Below are experts of layer 2 (counted from 0) of a mixture-of-experts language model. Rows are named gate (a neuron's input weights, with its number), up (a neuron's input weights, with its number), down (a neuron's output weights, with its number) and show model dimensions 320-383. Each number is 500 + 25 x the weight over its row's rms, rounded and kept within 0 to 999. Numbers have three digits each.
Before each expert's rows: a language model's description of what the expert responds to; "comes before" lists some tokens at least twice as common just after its tokens as in all text. This comes from a sample of Wikipedia text that the model never trained on. Tokens count by the router's weight.

# expert 16
Hyphen bullets starting list items in name lists, and individual digits within numbers, scores and records like 0–1–0 or NT-501.
comes before: " |", "–", ".", " |\n", ";", " •"
gate0:553484476523528472528537510482524505503498471488454527492519500512471530478467492517505530475507494481502486532442474497479495492511539522525503540478476464493555512519525480530507490503510485
up0:526484463495496462499555467488514470487514536516500481503468489549484537480491498542491518498464476512472528483488501456504483495506558496532517490504500498483475502518553480489499556494491504
down0:468522466529473508493449491525531543485524529483543495497537511506484451457522490462507457475536489470490510508541447519482502500469512513440525499468489512497469474532541555449473501524426530
gate1:512509536489497466494507494535495513471450545497481499480510499479566518504482486529491514510497475539514519497510496522514451491593533520507515498527500476488521477514493512486487494512508553
up1:528539540547491516518468484486526485506487506511503528519505487507533505519488517540503482517503503538540513524501514494488481493541501506521512496559514525508515521555467479481524505492523512
down1:548496486436484472493464503491491495515506466475526499485508485511507514458526494478433477510474486463503523500487480491479481486543546538495503497536514504438543502519477504485464501525543529
gate2:497479511518430489527501503493533492525512473476538478505516506492526483479485463479504494463502515547514525470514552502475488506501515482539472487493513508498488514498484467568506476475484494
up2:508500519497522480478498528530489501498468471516441482524476485488481480481536482462503492471491497434515509502501452533502481514507492463491471533485519544510488487535512509516475515477495510
down2:490545488533483512521507490499481518490497522522541484465470513508503528492517486495505496508446468554490491526499522538483522516515512446480549503514536469454474514475496473494543466537471504
gate3:496467518528514494482531491503559471475488537520533496511525511523512462450509472501501524467513488541486470538489485436505482492507500513541512539492510514495532535517522487513482518535463516
up3:542533495517548472511512530516485495513501507543557483530517470488508479506527508499484478494530478517539546476523490499489513555457502477447476488502476511467486486497499522530550521500476484
down3:513477510489490480531479557507541531483507518522493494525409514491503476451499497496472509460535471515488447510470469473516509458517442527514495478505501548480499540483464513482482509516463541
gate4:457504515553549537484522441499542511522523506489464452507467525543494502499516535479487516463483472506505503478492510482475454499493498474530447521502530499503480478502516457528550461539492498
up4:492493503492497490518473501494538551506507484511492514491505484492474434497505501448522481505509512504534531471500502528506506526492512476515491496499562539502460468508474504473475496478473507
down4:562537486565478483477515492498477507535495461531497510505505492536502506470498500519487507486523512505481497516477531542455494507510499534507509498514519522494521553513474481485481511522480513
gate5:560520511450458454467523483499502474522463522538508512541495459480542500472517523497497474500478511473539497495508482556483516489529470496516498529472500505505505539492530497505483525525482495
up5:516492546494513534496464517498514489524480533532483501535488477501515481482475507502551503511466506511477498466496489482491510474488470523499494508478538451474530482513482497513487485499513489
down5:495496485461489503517524506518500493469503503489509522495466515544470499475508451476494508510491493536492516514472502530514480491537446504485516466517545484475474506442495465488495492465527509
gate6:518499552473499496518517515519538465563476499498425492512467534484465497494466541537533514535541507499461513497497544523495479516508511536478496530462508513495507482476519485492484494485524513
up6:520503493491507473503518540488489540450470467506464498498500524484492493459526497520508515534498524479505485521486522509438519481516517517519488521479489507513516497484492483508503517465516499
down6:480522500530477528474501512480486499498524505493525432473527502491529517493492492519462509496492450499461461496428465486502532493524516527482536469517491507499467505517506546490521460473475472
gate7:516488525460495500517505478509538451531461524504503507542480494499486508564506454462505543523494508481496540462499550496486539497489415507467474480507493489506539521506463491482492467501444493
up7:498517515519500499459466497490520516507455473493532497518490515525469517467526492490490503540511508507497483471517449507474507497487516515495541493496500526514474499532516462512515503494488477
down7:518486477529521465546527542487475494497456513523463484493497517486485504539483532480499497452478505444527451532514537499495504481515530480510457494510481527502535520525487466533489496484513478
gate8:527509511487496489536519476530479484529492479458491518511508470533493456504510509441534509535469494507498504508487469538493487484521477460515520498480488490467479524509460471484491510520480502
up8:547493484507529506483488488471462517491504498476491468516528495478501471503479526516512514466474495479476550520525477514437505474482505496507500493498518543477516526509526502510484498517497514
down8:517462504486536498487499525466516525496502503500475505473525502480489470511539545521510501497487492428483520517511495550490496487493497526534497553473491562471520506517491513495525493506529461
gate9:516507502486481465498542502489452480502503492485484502475458519499475523457534464498503513505442519542519529476501492509470490493478480507517477486522483540490501536491495497497527513486478476
up9:483502501517502512535491504527503503512492494478471494466512473511482503515478496546440513494510499487488497472514500536519483510505471480445479508469488515506514463556546510498477500452506484
down9:520454506459460560543526492486548492489528497509463461451476492496471497507567532501491554526526538485512515514491483501513505515457530529492506488518503499549501484510545490496421494495524464
gate10:508469502496497483504506536520497469505512499500508525487489494490572500572518490513536514532524557517498507503506522464530478505469511498511471480483482514502499493524503540478446541482496488
up10:494483521490506478505494467481486479458506519503447490507503500546524493526496497527513482513519526473487498499496514486505517481500519521488457476436490488468512505516478519499516478520503518
down10:489518541478462468494524503466490485509497489495492475488534487524493509514465510467511484506473486507505512466539532522440471451494526499487489535551518497531458494468440476517527478502471496
gate11:454527463498492501452477493483449498511465469527478477465479523540464493496492461498530531509500471479491460509463505498514488500471493453456522486490542535514475541509487505505495505531488513
up11:488468450523534489490489508542524469490512532483454487480450462518514531548465530464516475506541544510521492536545498495516491510551514454486524553505501501486504508510487499525494498486514471
down11:488484471519506512472510480513493531499481494490501537463459494497483496501467496545519489512515466531546552511494505514507510553507505453535495517503541504479467474487489501538497498511500452
gate12:503459488472489490515535522474513495480504475530494502470541481477484447518497518467520499509445472451512516482501505502473516482498516510478515516441499522513516507480474501506457480506504530
up12:505432478517505537500493488489488517508517512508532513486452536488569497516492502520511518508539521523501502454493529510514497472503494471520478490488436465482477550516518491497516498536521496
down12:518512510488513512532494502525514529492551512501506495488515501503488486530483469463500516489447519475490503487499506536465531492462511490482482545517536549507529501513480512449540471493493554
gate13:549505479535490511517441478469538490522486496508493523535484530519484500503500476534489462518500533504513523474530486491466533520538503499471529536480502527501479514494522501486471506504477501
up13:482504484518496528541533494513475528505505479525473480470519514508486486493496474511515534562504472481503534498509497527504518525493473527499495478493520522500468552490506517484508479487529532
down13:487490509444470462499524492527525494542495489557491466515538552515491500504493489498514522512478500490538519483446480539471483517520528483512512546474495480485488530552497461522536524490519529
gate14:487469488480470513467452531483441538526512497552504498480475518466495482524540475511523506499492500500494521510487490487503491507496509516494478500478500519524522478488506507522460511471525500
up14:486492496492454476493468562514514496501510480475478460498480513494496503507529518508516517522501497567523517486504491497479472487498532485507504492459520520433493502482506511474414507498503517
down14:521505554503506516494472475500498470520499481473542498517474483469510490501477513485525537495503445492505491478563532479518517485523483486494530494500502491492535542468470503479488524511469508
gate15:469521478487488466544507492467501508472513515503492489503495511496472482520489523487526488467478481461500550536544530551485519481499501501510500548500511505461509508470505448467558425454512531
up15:504474472498448488486515464489499530517473504522494497502531521491480475491516494526509489517496477506522484525486488484489532518501490468511523514482525539487453483494488518540497488486476516
down15:459477477508527489523497567502495501498551550489516467545503521514493500462454497498486493499482467481488507509486520542487502456513526528511473513514517520553502493481533510525509524503499491
gate16:525490482460515492511512474489497508552476489487490497503486511484495529532466514491472493516511548493498490511471517504496530491519463480510500473530471490474500483495497519530472495521513513
up16:487481486503519471473509491464515468486482529511522512492443494506516542496500526510532515560504538518471511495503473489515500472462482543526488467527489475474513519502504505475480528482446480
down16:477488543526491446471526466531498518448495532510521465497488530512529488523499456487475447474481544459529481551478513484505503514516491490513502467500488444503502453513521509494448505486511554
gate17:494524467524453485574551501528452503495540483517481451527510498503551481486474493481530494480479520452502489500482540542518518487513536490471478528507513486501463494476552470550452490477508488
up17:514483541500535478496504470513506530481505525480517534473486490468443500549505517483484520447509471468531491478526507465540480478522515444485470513513432502518489555485524537475515481482533551
down17:546479476452492531514514468505483473502523507504498477469507522465545499527491505486461462498515489544432486472517518470499475546526526456459430514527543467454502461449503549520502519475526479
gate18:519481502476479531513463547464541510475517501514535483508492475507509525530518540499483447515484473504534524483503486505531540472517517515492446561500530525495503483522488431484463483521478498
up18:525456530508502488509505518490545480503462522537478516526516520512520506474511501500506508512489488458520483473489487492473479504484512491514509505478457535515471509503525487500556495523500525
down18:500527476483491556475481518460472489491514486490509528511507521500465481523493498520477516473515458474530485489507479489536508481513541504512488542468494468512527472472512489482528528539486490
gate19:503483487460479510486494487494448527530463461523502532547509446501456502505460488447491464530525534495530496477473518477522498493506484452475481485505511519535505511473508539475482490488508449
up19:519493501525457489522473468501537531518516495510542483473528495477492494496556530478505533474478457491514476531490527516491461493497497520509532517520518469494513479471485481502504489512469548
down19:497504491510493530489497547440503501520484486533493494499521458523485467454464492509447465518471508476513470521524501489498539480504487520477522543504535515503468461485516568532551511576460526
gate20:538470494472488454491529465481527539511503490509444467502500463503558494556502507465472474501512511497449468525500527476512497483523492466494532471496482491507496511483453491506489513532552492
up20:464481461510495458494487474498472478460493498498458531519527483477507525449483465484488521478496507472492487509500553486496511526481520452530523522519497477496480517480462526524456497552480539
down20:484515509527509537484469487458537507501532463511481441529518511497470496517532494470479484478515521490505472548457515453497528459520505470532500484510457504467489490453482479489541506497514471
gate21:509522505495501487475501513493484496498517477487438514465499534500458486494508505500503498462451522495486517508473488469531521536537514514495508557501535518430493496486455495466515476510480494
up21:489498490460552504485461498468506488477490525527493494500436511496526532445525487511513487479513459527530475514514496506489480489515488488474508505481475545467522501492525519458505539520509458
down21:539498486526522513498525461487494496483464465481525493500504499489474464518459486488462495469488522476497540512469525477472505497486539487491499492460460515470470551528553463489520485512520500
gate22:510477438514514496514558494487464480489489491499502474483426531531461526511510482470471506477510465488491512492494504485522497498523534496536502478485547514521521462498519520480498473498528507
up22:524496491514455529512510493470449457494538489489501518535451481482518559493503465500492503508514509481486506514527467508485478512543503490454494499540487450503460539462520474523485457494492503
down22:474514444505497497506467491542481473510490510488505465503492507525480473490506522546510476503480486509494510437508495501558525466505504507460511478519496482504537488524521551484533516467505523
gate23:537515502499442525545489465476506506497523478509512445469521491495498480484486485491517476488488516474515490496484544467535488511490488493501482461492512499524505516480526512505486489511467531
up23:518489508465538476518514467477503516476484543511518498525479526441470494507498497519518487485551469526478489497479539477562508522463503479516472505491491489483509512475487475515511498518511512
down23:525507445476511494483457523489507506445521497533461469511485488523454488522540499489504541500513467515475490521468491474476501493492503532499523483477512500508501492495514522472471548498516508
gate24:509492506491451509464487480457458495536477507496493486467486505489493494525532460514478499499470501472480502507541493510521471494522435516513522475468480459497517528490528489542482529489502511
up24:481512513518494514506419470521485560488493506511496518443501513506485502515490488487521470460538495536495523500504516519529542497488498504547503449488494516483537495521462496458483532524487462
down24:464509473449518444479503519504478488489510510507518471517487535492540532493507495509498504484473507470514519486500512494498505514495522563490482555494503492495493518540482503514502511493533504
gate25:507509472543504478462504496482489556530492489493482521521483456511504503472507483522503484506507524475527509541498482521470537532520558457462490493495504490507510499506480421501516487510466479
up25:537497477478501482489457455471497491489534507460529511491533519491475484486504516459500513482492491481453487547499461498452489500537530514537523504498508470477486520538524473554525511510489481
down25:500523512467504508469498496486508505515440496486536487540511461537444536526506476523478467519508490506521548440474495441516521510496481484473516517491500454461495484512453520475514489482502480
gate26:506561498510520501515506491497534501459518496530490508470491485503498513518453501510522496520510492514477504487454491495475482480519487459508537518488497487502545471490502481505517488520485469
up26:518505500514526490467498470436484510458515471445517516481525487502466435492545506533495518535513512538511519504465501473482517487493462530506498459532490523497456506521479513505480503547500474
down26:474516483489513516512508492491489530515515511492477503503470474486514524467458472492487498483514486531498490532506447499502477510502469463525490502517484486482553514513490536525526499502514455
gate27:510539488494523511499506452543466483485457495511506444518512469489465475555542514476493490472511463492506526496508496517448488469490559477500493487514482487528515508506512462522503520504507541
up27:517490507535512485520499526493508455528453500468497493517502467503485495494497541495493517512487477464463526500503473466511523484504489498524473496501538501500466522437478493539508543506464549
down27:488526485467542530500496517488489472516487547452488454488484515488521524489479490497499509515516543489454485501492490486539510544505460498530508514501476548512483504453468493496461511458498513
gate28:524481472549493498476484521506554483489517503524488508521490533464501444460466477503492540482522462534504491489483505525490512518529519515475477493476507522523491499505541531452514466540491524
up28:458480543522463519492525484507538474481524511555528480511474504481512513543493525509457475529538499493509482481492464512471504472528515524503506492485501494504517505554505538491522536467536475
down28:542530498507516512516526457491518506506505459460489512506484499469481535487506469487526474461481477532488518489489528467524469536514511501520501481543487484477498491523489512529512548550538566
gate29:536506490459511477494546526461474502525509495523507502494537481520514506472534468506533458488494469528483509487511497475471522504506542510514540498494520447545506493512494523496487483488499481
up29:490484461509523518511567471481484502493541511507495513480528524551493500461460492466521509473502457498510533516551518490485511531523509504508537490513491541517493499480476487525507494462515495
down29:499487533511516504494496509502533498502505512471511505465536523470528507499533494531518510491498517493467479474490513468477493444479497491508463480526518475433515475506470489505516435503515503
gate30:529521479447489544484562501468521523503503528512483442440474456537481533483509502517481513435476546538481476480496570514475477487490531475546504515481466536484504532495463499536511482520494489
up30:482486482509471511510526532516550537520472527490507493494480521479507499509508483528485542496514533509529529486495485531495463538497513464489463483478504540495529488496503460469463482474492484
down30:552526487555509462493473544528468485489507487485519485544484548469543501502516455453487497474478496478496500497530531498525536494497505548515461510562466515486521522450527513499509502486460499
gate31:502479523504543494501504506524498502520488527525525460469511483504486484503493437501501518478527521523475507473514447448513435494482487467545511520478506462492519460494501477498459477493487517
up31:541496498496482510497493471522473501491489474522518471483477515545465489512554490523490470482527509509487443442519534487521526532504463539488527493497465510514408487477488489531490559493488531
down31:485487489479499512485487452494479453502473496500493489521516470496489469546521499468476479484518511551473476515526492488515480506526477503469502435448518466460476500512507511548510460514503469
gate32:549512491536480497524556498487475524535522512569489498522467500486539474506504529517478498497516489503496470496500529524524499535476503478521499481515518504494512490516515442468529509478497495
up32:493523473490467534495477474518510509518491476497502482489470486539537457539505496493539510499538482526486489527504466492475500516514456457481491508434489481481492495479489492449555467504477489
down32:529512505543519539552530494474490487519536508470484506498498507468513510505536522507467529479497469505518464514529493495500457502505522528527501539522513499537535440512543511503477503502510534
gate33:520505497525507522514484530476513474538515469503533495490485510497502517479474466506496452465496481484484515502517501529477486512521477525514532462482462531484493493485514473448540525528488498
up33:511505526468519532486524512500512492509470494507490514464548474465502520513523499507478476504527497516496506483541503471485538477477511507496510502494512532515496490464481489520476509500479467
down33:546527529499486478498471527481509536490463510484491493509491521551492479458508508512493507565502534487518488506471456503469522512483497496543486474518540469501493466510524498512509495474533423
gate34:504495502529521519455502514488537548470500503494458524530476484448524473499498490525516500510483457531531458519556504527465551504512496526466480546532447500528525493522479512502527495515523516
up34:520525488503557495475567492533514485451533526505487525461482526472483441465490537517482470499473498506516517486490496498496550495478479517513491542497495457501504476508505527490566495507500530
down34:466495552467523508480478514453494483522513517461537465502531469497527486501505503495522553500472464487456479477494516523544493508528492505487526445506526518492483472499487517486490444485523524
gate35:516498523527502536496504509485519432499473469489484532533510484506488511495479486519512508474500516475508518452500506482453500458500506517500547509506487491520497521528473530460491530505513498
up35:464470487560502531514506474475499515497474518489517475519483515512495492476461524494494503453553477486493469482518528495466504513470516503486500468522488471406512487494500472489503543502495441
down35:465499492454464504520500539509479486493499476535463486509441488487539545484502503484466509474494507491484504548516520554481497530500493459490500513478492486476523446531480503535482520505485507
gate36:486497492498480509501511506488536487468528507585478470490535491469502520479458492521531525503537483506465524536522477484459482549525522501498504527482522514481524548518503486491475529451500478
up36:534537520504491475550490523473478495455505498472512533490496467467489517489468488452502528521502504521513476497499537466501458527474511476499532545483522539466465513536472511479513531535542511
down36:447474522478518497480511478501455505499483463493528535523494500481454526518438481493544494518508504510490503445487481510479454537461487495496505482495462529513464502486558490524463467502530497
gate37:522495530500487506494562503473517490530528502532540472507488494517537503488517471489519500505487485493476536465479505442466512506480539535464531529501531519488483529485510486479492478495515538
up37:531516498466499487524521506500506500513484467546524477503544506465445531510519474574497522486497503473521509440472492466496559486469491498487479532459561490573502534482486511509489524508501497
down37:527471488526496489531507491483534487521458515502468465421546538469521474436499509527486525513513504520481457543505471543542529521507520505508460529524501468491511443440500499506501530516472520
gate38:484546508506473495479495481516528519463512498505487515495505491482505485463515491480483521493476524489515487447522412497489514531504493541493444500498465512460510498511500485547463522512508494
up38:503563474504490484441498512497505497474513536482541500500517498509492466451441541538541498541524525472480525488524488515470500495514485465493489418534451527479510552513550492483510457527498494
down38:497497530521531513475549502504476533495514488505449513531534554453508503482491508466481475451472423524484486457524492485509505516457487541509481475527517514492504476497535538513507449492504560
gate39:470498456483520565527531525518521488474515452536519504460557511528507504494472514517531502525491478470495503432492493506497523510538465496486514527496480527514502523479479505524499540507519533
up39:484485525481512467513472484478494531523487467500456524534510517525485535517490487520501528517453537499468520515535494500502490444492548529520488498504482454486488479511522459508460441483535529
down39:479491481550532522484508531512477524507511478486501526503514507520538481582512512528513517558503500488465522477506495500457498521494502498511543565491438493577484509502488439493504482496527505
gate40:483503517582481528518484504498550489468501482507524531474506519463470505510508466521517484521480528530440528543525512510526484490456500509499472461547462532501464498503499513531482470504484471
up40:487485500497523501487496490466505499457512539512531497499490541472487553467521533471462446445525470500499512509535467502475505505498492465533475511512535475454533489527460491479550502545506465
down40:500469471483521516467477515515517541510488457468488496463483541545506508500478499469497450521530480464553435505500482493482512484504530504524501503473517505495499513478434488512498487510474486
gate41:472489513489508483541518494494547468510502525513479491522485522503487480496536491466505498485485513498503550488510512488476499517480553485529473482508545491469526479527485476438494505509530530
up41:519496541491505515499522507483499520479487519545486502455518504476515509503500497497489463499506518472480439531531469468495547484512484503491497492538517452525494472517503426464513464564508528
down41:535534494510498503540488496526536517496507498502529463476492477495477468483506496538510527518487519500473521504515526541504510475493479487539501471527544517493491515530534491493494536511459541
gate42:478502509513531545495521485487535478488532490477496489488562539521437470474493513508477447513515528494497492473489533461502510507480528542478527539532473526526505505482523432502501506470531482
up42:493498497478501504486448487524451493489444454495508509491500531510460542526494528499517460484499507489491513500515498506515473517497504521501501472540539477488470447523464481455484493489458526
down42:514497525482519488496463484497494506485494514509542546500503473475550518482480481510491487506523472516514541512482458498499502501495482482500491515489499501502517497518544545496487465509474489
gate43:471469553515514519439478485500481459499508484504538497501502553539484452533498509498507497520501495494483504529527494488498479561471472478463486560467496500491481490513471448458526486541508541
up43:483536517516532515472484502511531487505524496504498492478508511481503475536503511540495470493524513495457549505502522527521500504502509454486479503523526452536476498474479494518473461510535518
down43:545475516512511491529517473530472464496471495455486488511487526546489507487491542509504537511487507550453489469470547513493515488515518506486506474502502514475491497499501464487524468495496513
gate44:537525508488464504504528460515449505535474488500466483485498497525534510533517491462547484480518466508519522515486484493501549518523533465497529508484455506492537490555511504470496499491511482
up44:483524476505527534500573497491482478468508502502507559492547487520486520517494519520521462504524508518502448514546511550506494508509494525529476494497520521504529508505464486484496455486526528
down44:507456509494469487459487514508552490457487468488502523491490533451481465514493511499521546497469499542499508498508508484493514524477508515481504514522545503555472484515515494515534503523507493
gate45:509541507497521522485536508498496527472507510499511489485554527529461519486503493521491510493476497482530505509476461458526533488498526488531477512507464493512461488536539476542425505532470517
up45:534501488525505494491507516503539469487492497476518494515541472521472503498481506506508480502494522497512517497484466525453552505451498486508490485532480508480494528459489552457487520500470452
down45:478426465489524537465550531478488538514552525508428489471524500462507524498483440508530505509466463496498504501463526484524500531524510450516492517527452507543477476504520489465556504512471502
gate46:532496523513478520487544529447520529471510498530489511538497463484468463481474524519500512522481503478484481476532490511489512489510456514503510534500483484466486495476512486475484503482477532
up46:475478486522523511503489494502510496446509496530511486471494463474507524487492455513530486487503483495481485500508515501520514492466451539478468512495494485511507476510485514521508502491527497
down46:519506489480535536486543515474469479522515471452520502498504542526508474487474475540529517479479473524505532491542478474493490515533534456455527515541489499517448541509501496527485551489518516
gate47:554495469463512500493526480474511540507499469540509476503466502494464516500526456539478529505470418504514521523435522466496524516478504506488479533542553497480513473521537476535506484498481541
up47:519521531501521551503494481479497491518507494518472466485566509491513477543487457519527514469528483515488485479508498489453499498505513525487512532492549422516503503500511471526522491506504517
down47:498505462484468511459530444466498518488483522503485512522483499456500512508540499488505475522451482484485495498490512500490492500476484484496457513519478503526530512480462475456512511569497548
gate48:561484482466468487466496480509486490513528531450510539495473504516495477500496511507519486498535522506509461508498533427525505511512519500469474514527502505496512516468502467483450492464530534
up48:504491501504473507534539485499529494520507488509499515505482500525509495475496484538494500458508531496513481499519504468527506484479481537575507474465467490540520490489526473489521515506469494
down48:534474475524464504506523503499482510508537484494514474530494497515490529468490540494470508495500510449458517486473520485503512494509496494501491478509453517483460504490503469477479543492497485
gate49:507496508488485494506481526459561545512498510507482506482519495471461493513518527513516498526489494484484477517549512477492506491509492477527488485513464495481517580524491505487459526449482485
up49:493561498493448494513459532557500544490521503512489468451488532479524464528471483512446521498492516510492492461504542492501566505553483521452519463516527500556495536485505485540512507479520512
down49:493508522515486510535477503509511518479484518480513540481461469508474520522502492498545525491490498530447499463527456476552509505520519506520479483507502510516474518473509507525478497530507530
gate50:502471475504502498492579481487511538486522480521519471502468525464488487498493496484541503492503480486484523504475538460480455521511497515509511521551535530518542469506529484491513478477519460
up50:474526517485522511517517520514519569510508492508519477479454482497474468493477531524505521534490525472480559518486494500522480506542448532461543486504463505481464514532522475496505498470518485
down50:471528468466461523472486503517472486483510483522489544508469537468490493501494491507496482553505488471533530483482522464425505532463502498530520511477501436470513537489488493493522496487522495
gate51:501470541499538475514515545458469510505476471498511479451514509474481465515524501476513509440544491485516519487504511520538424539435426455503500505513512525506517510485516491515485485500502540
up51:522539497535506469507490469518510454519488507465443468502488476501510439479491486477535507455504523479499526437501496522490501521506519494481490515508499503524489556516512490535515483511501496
down51:441507528488482520484473496513462521476508501521511445521490469511479527485499534491487524485468504543500478504487506526480466500501522521486455509493502492496493516513474531499508516515516495
gate52:455499505459509502514467525485551525506491528481455538454487477495535478506457502508506472523478530493507494508486493449500521499478519515478517512517500493497519496539479524476530466517503516
up52:493511413525524489487475498491517526517504528500497573490471541484518471520499517459478492509508499537540541475533499531511506514508542478465477464462507505485483499495463500502481487526525465
down52:480545476526475478492540495547486461481501536460480567495511509526491456478502504496519493536514496554521508505489462539524484444484528530497513521442505472485494520464460475478513499473511488
gate53:512487505456522509486519498532488521464527521491490462470487527515529537539460498522496475470496471522512480465504519494487459497472445449511533506464522507504479501471505496512491545544487513
up53:487505533481424464507470506509513494533469453483514477501537506515465459504484538480498481502482512500520522480506511510503454500534492513497480491495477486499475513503487531498529464495503510
down53:519504534500513494502520478513498536470524552493519533509527462483489508512498518516464503488508500488465477492507505462468524454521478532500516537530492499450554518545469506566491471487515514
gate54:533486482521495487514522495554533516491507455504491510546561498522469518548501498484511512532528484511491520479485493496549516504510498487464528493504551479498472497516506497497485479494524520
up54:490534508478484494557417528503508445485481477495496467526492495469532500501464491479512562509533506498491445497461461467511534471511541477530490457462497555482470498481429529485493520474489469
down54:498482513521484470472471505514509499503485499535505504497508488491461481513520496473492504559474516512508503507522530484543516512496479508492498486523517483537508528513507511545536449476516514
gate55:509540521457537499481485465483517451490461496514530463517503515464495502527519506509507480513454506488542485509427465466510540493487508493527488520448483505517503538464523520490512526478514478
up55:483545495500474508492479500510498506482521497470508485493529498500470503495528561492480517448481509472507455425499491483513493491458491509531451530503482528517485482497483526543453523477478468
down55:472558509455488466532531503476496506486487466512528467534481474487505474477503489545521482514466447502488475519513478503499547487477448534470470478448480466447489507490534495463540514546513506
gate56:512511479488511518488449532507482514518478496529480473496504502496545478511515487528506543510504481495475476490482547518481514492480512484517515471470514490529500479489501499493470486532497485
up56:471477508511496482518472499505520520513518525457503570500518504500481508459504488452479502532521512482532483500525525513493480521514517458474467547519526515501488498540529501520524504487510533
down56:519430477535483484513522501552505489484538487510453489520470489492461519501492488529462511495465504490480514481508490533511469526581483514474509497512491563525491517510496494494502499495503514
gate57:472521500488501465456559437543486471497479515519496474493499543506523518476471525462512518423507509479530494508472533531487499479532472490565521453487502476492515475479462495512488521497496506
up57:519507447508506552526531521456469509464507455487473489513480512521518513525460472524517519499517526504530500511460506539489456507551489498482496517488464497455501459483524539471505500500460440
down57:488508494520561500478492509487498493504522484522473483511527539494501502526461507503492512505474474529485474497507501491499473473472524482491532494484506505540469524512543516502454502517498482
gate58:511475485514489495484522533516493517477501489509489518532496490479533513491526479498519534517512489494470504534465536475473507483508511462503545492515472587486502480524560444502468488540481486
up58:422528459495506449458520508540482529487506523507499493501486504543495532494466535522514473518527535472502513504508464553516519513499496492523558508514454514450488502517502433535462514512491506
down58:538517519504524504452491445491515480474474517508504522517472503538483481520506476497471510485459481477523472451516460480496486500507493487529477511558526451474514498463471484504495509499475517
gate59:489479465494488512495436517516471515487472509508463521492488531487490545488514459512530495479550476512483509517520536510542454524473510498481551522489529529477460442496525492495510497529521467
up59:501493514504495481519541466497484521489529520466498514492491518489453518489495479502529483470491496496504493510519483505492514506489501503446450524533528531525512514496502549452436489500509491
down59:487519482469534513499503522496509510481470478483526470520545502453469475476476486567550514506529511529488488507568503468529493491445467518459520464488447534527476485504506481489509467507522517
gate60:502486455498460451464480471441506485520515526526498514538481488501485506504469482501483454502514551571467497531473484511504494485504502515507529515528506509506473485530495472478462468491518511
up60:500544485525541522592535508460485521459527479516453483467463496507492542456512510518506488511509465516472526452513486513486494514497456513497526489518454535497489477514535525455480465515514464
down60:561510508516487525466496494451452507546531507485500473476547498511472521505500512468530500448498501475498512484476526522463471518517519473497526498526473453504509526466500439454516520531518524
gate61:533506464466473498504542492491503493513482470473479514462459452493525485523465485465499496534458514508459483481464494494457516482535483514491509502531518513514514504480503499494476487456503491
up61:491487468514507518498455470537538523506475510507482478511541490515498536496446469468503551553506513517501520484517481504528498496484512482560504455489507508508455484475514496501507495547492531
down61:519528494541491509497477487497553498492537483473492522520489476497497533501460552480502473493508500537479506507503542530504498471494473524548517541505456560528514495515512487482493553456517541
gate62:479458522480497473490522510477493470471501498555462534488497487464498490484526493464538457477509524468488463508536489495514505444508478525537492509498507541504437504524493461562510537487501505
up62:538540525488465531502493540587528520545485533504506514484504515495474499499496517533477510458498485516534505475517464537526519516440479492508505472526511527488527483537508480484507496489494510
down62:510528470456488508481475535505533504566494471508490531473491512451539535523501474525520518458504481519498508481460472521523472499476512504516494488485469511508515492492500515482500491485484471
gate63:484441493460562504535489457465508523504493480524499488443519500485494468523498486496536509487478469477512514506533515516498471516520512494470507485473495440471475469495496511469509465487509487
up63:513528522503513478552489525493455457548483527488526528451518511523515542505511504528537495496525495473482512456512506500496532499462494484477494493501516513528484514474538521491512457504526473
down63:509491511506483473476469535517512482527472479510519522498476514499484453480463498536473512493491554472543471538445443504468512507529502506487490539507460510494518546514470496519518509496491507
gate64:479482500517455524525456474492508500509458485503460464511477483483472458517568481437488493488468469491521525495490538488446519525519480505486484483505459487558475472502458481479534483476464521
up64:491520490471519448470503507430540537513472510534528521485477547533516507491518536494527497513487479485495510472532481524495491468508480475536512514527496505499516478509481487500506503493477464
down64:498460512503447502513518505499473493480488511554462528495434511524512501508487478470542490473478523481474542498441510510506486556495499532530517540446488482530516502484474525507538527448528514
gate65:521497517526499463509497520539490488463532514490495455468495505486502513493513501525514518509483491493487499492517509484509533516517477522539521488492508516485541511486528493504532494548479500
up65:468512462521504544497520525543497541516428560480498517512527462524502506491492507507532473540525535473496487493518481509500496506503516548530468483476507503504468499426487492422493494504517503
down65:483528476516531489515487492505486460454531467490496484467520549486499526556517501508491498516435422518518511458537492484468489483521488494544505478528458456473524505505516548532491497476451506
gate66:520511516479468502501477534493498484463498515472469484458562490525493416562488488534526518508513472532499531538499520459552479516480475517489519492515556522500488497492504511534484496455493510
up66:475477479504524476533553496495464470575461520521520508512528490495533472466512453495524509548476527460492542463569479463519514488475523506514490476513496517481498489506493515497512511515481475
down66:513515516531510514502542541527451509508499550486493493481534476496522494500480495505508479492462499503515535518550549558451492488502531498484533482522494513466469482493519446519513496495497484
gate67:533506467499508501489553531489571453492480493520467453513498524484440514513518539475513505536482483466466472499520463478506527524527525542485498501486504533477491450503542511460520506499527487
up67:494508499487518504480473501433519509515500500465480513450510535455502525509492514488470506526470497509487467438529489505513526446460549512495446557479486509494509522499529517528531519508490509
down67:549523482503491511515491470523485513504534503492494525536506489503534552502500472521504488521519475515474503533496522469520494497464484497509480456507517468511524546474511499494498517476495508